config.yaml
d_shared_expert: 0
activation: "reglu"
balance_loss: 0.0192
lr_router: 0.00102
tie_embeddings: true
lr: 0.00412
beta1: 0.95
seq_len: 512
Below are experts of layer 3 (counted from 0) of a mixture-of-experts language model. Rows are named router (the router's row for the expert), down (a neuron's output weights, with its number) and show model dimensions 128-255. Each number is 500 + 40 x the weight over its row's rms, rounded and kept within 0 to 999. Numbers have three digits each.
After each expert's rows: "comes before" lists some tokens at least twice as common just after its tokens as in all text. This comes from a sample of Wikipedia text that the model never trained on. Tokens count by the router's weight.

# expert 27
router:466514515459553510528462496491466538488484498458466433492509443523492420525453481534454504506511508489553429468548431488537519471510442528545509540570581501526444511526542556464497469421478441577531457486561485472504415525522509529534498510485476494549495589499523534525492438527447557466507503451463499581454505472571526499496480451467473536579584433502468557489497481548527470520414
down0:549524518452444560547477553494482497529466496481490508510576459525467464477516411505541449494395501551539467472399513514475493511427466477490512518486497541465393587515506432485539501528490483503520511519575497475440468537518441536480531461529552443465510446499514405441512527502514480453451516479509503522483463413538472462483491477500502468476480536426478503511472464471400495502463
down1:560483507545493451543539476469491508463483498474473473556484484494495480452464495520488505500516550490497545417479412510474615451615506427491504470491546509487472396518457538505508498471456415522460464517452513497512522481521532497424461472507478502512441557446540472513482488485483520530578451446549494436495458458542544548462413482464534403447478529499520484545531508468415490369567
down2:526482446524529508538513517496516534462498494438487554510449552582518486444450445554485497424420555479478584457524445534473518588460545462505502505471501456552483462542437474463557559465432460547474499530495473487480472500556570542533504489496558489542487542561541504566479507526543455483574466364490543575496512467453514515446510464524497556573558453576502509513495542553521460564456
down3:459527506536548515508548613506459490443580536484574455498516466468486485513526470508509521447574496537506561520456527490497517535529553435496514479573517503476529472541521493533454500496526463450474509492484550418509472496472525567491505518538507488568494543472483486455486593510589450561482540565507511499445476493500441500528466509451497454512417445493480483480570526487500510485527
down4:449542510539514525483525594515514449484499477464485449403504414493492477525504436501496461454511496545446514486520506567521499495522579489470450451558546527572510478535480476478461453549453495518495451508506458518418527557527452551491492462476521516479440565431525436529537468507531440491562546587511429511464438511491509511461442408524491527454597579483445543479478510486453518470540
comes before: " the", " a", " his", " an", " their", " be"

# expert 29
router:544495456465492552547512507502494474535531466503527455523553437506468504436493495531471423480467500624555531526562514465448517485545587465464460463513440575536455484561501479544556534530474526470530530522579544490485458565438474431479465473428504513533481497523489518487493498531518491465538528456506497548557471514544477554493498566563472450461523514497530488481526449499520468505468
down0:574515481483495547474463459512484455504528507516517532505485496524536504476472524518432503500550512493493502462540576515431535520579446514510526483494459490533548515595530397478512466506510572456511457531496470478558500512512472502516510513492465540506479476502461475492498506509460542472573569498547508417544450492481490479511461535518491452469522551532468438536496488490447568528498
down1:509421489524485497483470444535512526533546501482520545451491404520493514506483434495485462433516452518511509549469437520457500475506610529452451509549504522511558382523510524523463517483504490510530501455466500519470507525539518460515497466474464467522432524487477500492437435502535560569510542521479531527473501553493468500463570614542458477511455489565497457436558450554475548475496
down2:503479511526490434514493489495539486477518516516427438541562470466449596473412533450506557513536516406510481443439406488517436577506499466522473533469513492497481497496491528546494523463473427471447529519524505551414445555562502443520486509508479436519485491535478496495496473555524500433400452467560467514494552447431456526497486533507476516551491511499465445405463477502541506549488
down3:539504530514525426425528495454505484542490507468497429483490548533502491593532451564509525484512462410466498475488506551575493398483531432472529464490499510472484512553572499553468529540491479499492486459464463509491483522544520525473512432438487559506506575468500459480513545473439502451568471544473483471529486524505500510507463571387426585459538530508461588515513569514521425492467
down4:492534519497459488428478435507526485538480463468531525549440527461524512481511467434490480501457562520489455475515550463420465489475467434532453573528529537467489530532489518480529560530554481514516515500461445543504497474439546438582525438483435584581521447539457605462447486515522528593612493457508481482568505550556444556503593493484500525542488501527534519530520482501548543514498
comes before: "-", " ", "|", ":", "=", "=="

# expert 34
router:458463543533535557491402477452506516512498496513513484484575509452489417462518568576472441548477541582570487533519567573507461492488530503432501496513608578519462560545490518496494531493450549507508592485500499547451501513475513445536481521441488506489537480425509507484457545528469489531434536547508531527513509531559516480464519475524485453369443540501505567447556465505455487527518
down0:494499481469484545501490485515482427517540441548482502465477527536452523517494493556477472520541506529580501519498525485510506427485480535446378568520529558512554451536432504555441530477551464488463509422417520600485460555534480469427520492452422549457550580459493525463500453537555602553530586546487507475559520466534496497482499483576525500550569548536505522553462474463526547509458
down1:466432441437516435462457573521466479594507456542455505548493555475478493513590508500508517493482515520524503565529510511489487496462557560461501420514500546500569437461525483581512482539535465545544517453555555414569466546495510512517483499528535510580479417557437498456553500585429480486512506452434537497492500467481421555504479493540494513592460436459536485448486543478502559562467
down2:449572487630498508514565507489521427521492560475501516472476533489434515507509577530557570500468473542507441586570572517469494546504429464501505501469548520494428501494525519549507451455522475465517555440470565497557500517485484434494454489539512496502452468535463505446510518518494487463431550536445571506444443589445556542495492449537494537450495560511580540570534548472503527510485
down3:457492516492534384463449446496538528487427491479552481497511452536424496476477597484541472495444513518498452453536470544472449517490493508572608502521526475551462477463448533515528454465480483511490467498514526491584557474523574541528449522516486444479467482480520466562574489506456535519580457423600491533469544509464532514492524600449512477530483457528477417474502514498463509509470
down4:437522446474532420452502549461496442535420486441527483477522402497514569523453519502510474501503564491481467436470451485547553431494479537426529439574521554515520505533523515448525474462531559476506524479546565494502527501488546559577471493521449523499511484505498479498539488504582490490528565549490505565536472500534423543550533537526518525485531463452515519486565440494482575483546
comes before: "1", "2", "0", "9", "8", "3"

# expert 18
router:473476525515559526479516582537485549516474483516515524503570578514444507502494486440503500399494493460506496495552506548504525480476467489464507561417465479534575485459546510463504466538525496493392485515563434499449505546458542502481439514479552496450492501518449543472528533529462417441562446512502478400504385479471461543444495515493492534514522483438522455465546471461525500448508
down0:511443472458464514481504517476541475456509502491460533508424423475618466521470484463504513410523460564536514392470557485493536441475537489508558517472464482577559437537490514470438454440506478491465554498478500534494446536495510502635469476529523529471525431518549492520472503463559514528532503456475482537560551414484463485528502483468514447447515505528515540547461512455415527554496
down1:513492509546449415501544552489503487580501547496462455571585446491560550499497491553547424554547476530545439445483535506496485604492513522497549457524540447529510482510495509456509487496506506467470442541521519494481473551517522537431423495458480490505505421467492478482555512412578564434521497511521465475540565536526537456571478505495437468552496436558530577512509477532488495537495
down2:491490519507536472480456508430473431545488599438500498445503476511508436469458457465528465431471493558515533512364407525479550494452586629525483440556456480496527522533480616524511418463525505435519465480450477489449524522546507469477528479467534448506452483512503497463502525483567499514488517507546510511504569507482483404520569538451509527468522523527478529554467462473535522596468
down3:473523486476507531477511472514559461555503497525600465509568494483515440490537508551506503535463514464590455513482531521436433489488553507488516506505500469532514460509462555492496495486491491514471478546494447426506465522495465505518508568510473497482491480512415492448568528539552502511592523499586499425546492516525567453463470499494478519523518429490477510455499486571481566487517
down4:458526491490488545533476511495535476487428479516557481475461518459445531488520526513507455541438444451494477516547494506513501535531405511528490565507554475493484399510506458412518480481474549487472578488449486509550493431455556469474547511525526477525426494503452447472530460505595566485528492465462514461483502500554509538488501517395480490453456579523491513504520512586489533461543
comes before: ",", " (", "\n", " and", ".\n\n", " in"

# expert 15
router:503518446435444490484472484458523520498439487487561562528456423530487469463543556498533556519513443516523470513516513475464488485496477476448486444522456480490544525559522436478458477478496527491480505516556588470498553463478464499513517496556476501589429422536483569495488483462486432544467478551473517491515469507520507511542570526548518490526502476491466485525582492576475527578488
down0:502489482426538531400429465530548538603483453496433468558454510512495500502582484506522480487617504498541569464516418475453484514515490508492547521478507456513474527508485559462371463472447530497485504517505465599462472502507493419491523517441412524517575474532477526464491491516485508525461466463513487518511502531482475432513444503568441498492537462458507505498473467563505462482486
down1:537607487511509538515524485485602503490544481518501530443479504384397588536513465465455515414470521430533475505500495519466404505564489524538485529495525513538452489554453468447506476489494485520456516475513492490528479480522487547518470556456520491525505491448452543469480564502475494522491422485499441446497500466500411430485472461557544529467477508539490527445470486499527549502491
down2:525398443500498522482470485485568558453523524538520526447506427499528508507455498538508528439498517485468463470474556508470488509481469561523489540470515463498455431476520547505482502495523489528454524481587419428463501523506560517451559564491497500549504564518548461471477557565507420518448505494522467524424461528529523473555456522397497468432529432476525569420517456523453464523511
down3:461491511451539489498511604512449532500558437513453450513505468472462479509490487501558457535520488509517491436505394529527387488489503604526495532517509528459519552575477495513476564525545430494404525497494517468446481470435520498548473502561552429456556538459538511596541550457551442469461466434425516437518456491483569513456516466536510591497511453470468563449467473509561467498495
down4:538542478554535492506490443576551447456519506521476491476513456489553499555462541473496490478486424537560525478533548543477447418493483552454507507458499465395433550476488530514526520469501565496484496418505616536469509504462491579429499548532511512524526522489489499526521492489444469479531578530485483487435468457530480505480538496457441538471439482464455464418457545486473501474416
comes before: " ", " \"", " The", " A", " B", " S"

# expert 33
router:502422457574492546480432490451483434447529518481487478473556463483491521514471559559499444520465483596512551514548573557426459453414521537418490563548566459551535498501494492453542454450498469460470586516470512550469477464474497430515473513449492548508494417472496519495538505520499490465480538451483535449497578540523533535483519466555510510479413489520511525452570503524479521502514
down0:507457491455476542459436475518530435550442490570492407530464495511528509517523467521475425446442486427481402536468597488459567517526505504494424580578507500558537504550503526479479395473533448495481505463458510456444534422543547487516471460434481454513578491497488567455458463539495504433522501537476497568479428415500466499541455441559448478516548469420523516465425546523472503568522
down1:420537486546505457413487475496510506465527501501529536542485504452485602494531560543487480531512548584564519551416547540450452480472493415475505525517524476481455604480494439493411519448500471528512483502508528555532518518464526474527460516526433520526510504637519496462537475450538622487534493494468445490505441471471546489466515514527533506560543458494533514470499438475498510450483
down2:443527538529498510478475497525517452473613506522555466551490497558459564479538451482554501443509489553426475537533529474486543457456467493447508547495492486482523493576462486509544489457532529546532520485557456438510513561436494468463495539479584514449577449498544496530536519579493539490558407530499510502428418517493509564496548510460469487396471497511498536515410525567469456492467
down3:502539476549506550464548451517503545484446490488495483522453549513551525566441551441537490448495488495531583515509485520464449484579501493549445441480477461553489601485567517488513430438514513520515485563498535456513467494477513518478473485575470457445499468512476457539524462550566551463547521466482514498481552379475512515535440533430489492468501468500525463550497517497458519443509
down4:415482563446517450515575501482503471455435531520499389549460427466487468417502461451524515479439559472609473569446459538492483500481597465505469497505427499486477448496491463510463487511509551465499577389497465499541459524530511522487490532478463524536498473552522525545464442489510559532438515532536522489472477436426505539545480468502492568437466492487469515580485502497427452460476
comes before: "0", " |", "1", "2", "9", "3"

# expert 0
router:472491557507540524409505566558494518521510517528524439537480519432414507551506476524478525498448466475523468437549539457520464578543483531478476507520489552506558475430585485475515436503469569513487504417460494515498488519487526582494524506463462518541510513489496507483498512469539533478516497516457419422462439491501462509504464501448438520471487483447530518509495532516478522501537
down0:485474504515496525501455536426458490472423543436510508548551463446500520508542468502531515499529526462468494494544509588483512502496532469473482461488527488441580491457488513490540523513498491515487459490542544450510561527484593446498537521480517489509476486504497444489516470497441491495553496546563534536468484422554528517565485563491508477487456481532564503490517480546425424486513
down1:474499499472473499484501442488500558490438451507577537476501492519474488436513504588511566540477565407574501453497512477459545481420541475470469501524472577519423468520519522499567473490462486425518482378527486461465507483484484501510542528529512425497538497520409450499523544490548481477519512487511489570510488484490541487468487569543495519501590480405530507529488425550496522480544
down2:466571413550527485474518550490443534513503499465496452494475505461527509442493526506455498572513522541497551483532403507486480512498512601461475504538506462574527470495470521442539509496527517525548497510473497499482522514551518455441482536511458586550588614500476522553526510525522493474537498548498469522507492518522523490519484519458489446492487445543438493456489460503531545517485
down3:478489508487527569503533479495478510477554526518475484436497498443475445530535527517480505469504461529451480449498516510531537420494517518524443480506482433581503469512523481529453474544541550566529442549514476474527413466601512489530515510542599502473422557515434435477553513477459485492505482566452513442446504496499479488483457419455512549420505477438566407519470458500439543396433
down4:459537471484547494554535471453506514539499459424479548535533529561523506551442445504411529445478451456427429453518500497511505520475417478463442450505469509577539553486526474539549526512464517494551525416491549491506487500468527499574477523584509477543440529515470506482475554447458488444565514476495474513462543513513498621470475527481436514483510520420504487476534485475546578512497
comes before: ",", " of", ".", ".\n\n", " and", " was"

# expert 39
router:536508509446530438429476500504487581609468516437524437501458431501466496524486474491573511497506408459403498507538478483566520506489457452496486530529462505559526477555503505562452567471506444495552495529500529482433476484504489596468481502555428504529531450523558511491445457524536479491483535597502484527521464526444515536537474489483496513547458483517483448489482497457463532514483
down0:532521508472530471521476521543522519486536527462541504617520499460474550485479463466472468515530553485488549480529598469487484479491458453514451455494496511535460464547461459515467514488444482465483440462492497522502485503480441517431462455442477553499535435470500571490468475531526580500445495537414448498531477499503496547498450458478488440483421502493571568533556462453479469524483
down1:512480499530521431509572508485438408484488529542538578547492561454500491539477532526528485496442480460474464446513520414482474535527518512487525478499524492535518520544496432488542520443511475510489564555560408453548483502515593539365455553511488504567411450499501488508548589540509421465491502456495455462593502510489539500474458544508487515484505572606482473447450574572468513503468
down2:442531473558504511424574516436444523538582506485500498505488509523498455508483494599571553579532510482547486472570457558440524490484447562474545500608491544460550494510487507575487510483472495480513452529494458588527473519527497563493508447504521493478537532512494499509562519571468465516428495547499527537500524470437511534451504492487493444522494500488447521506510524513472526523455
down3:493474530465519466499639489451590491538485519508501549566485548474417561499456480556524506450547536514493481560535488500460478475470477476490535520517530537488506536574533504538469556515470540458477573505566464506514496534539459572505475487508487458463524493478540444419518589481433509490521519545488512509476516501411520589528571537523527511545481540448475539470547566494449580526514
down4:479474460483514537503481489435528478524554450492511533483476502562511534503503570432541481448478543493506443496467477521446463524483563490482484486414489492546460504570534440456516500533431545492442519448480490464492440513405552514414511516530541449533457481546409519498526445448495564450545519450463554486526525537462468501510510444473504495514473504600460473521537494481519530521613
comes before: " ", " —", " −", " +", " W", " USA"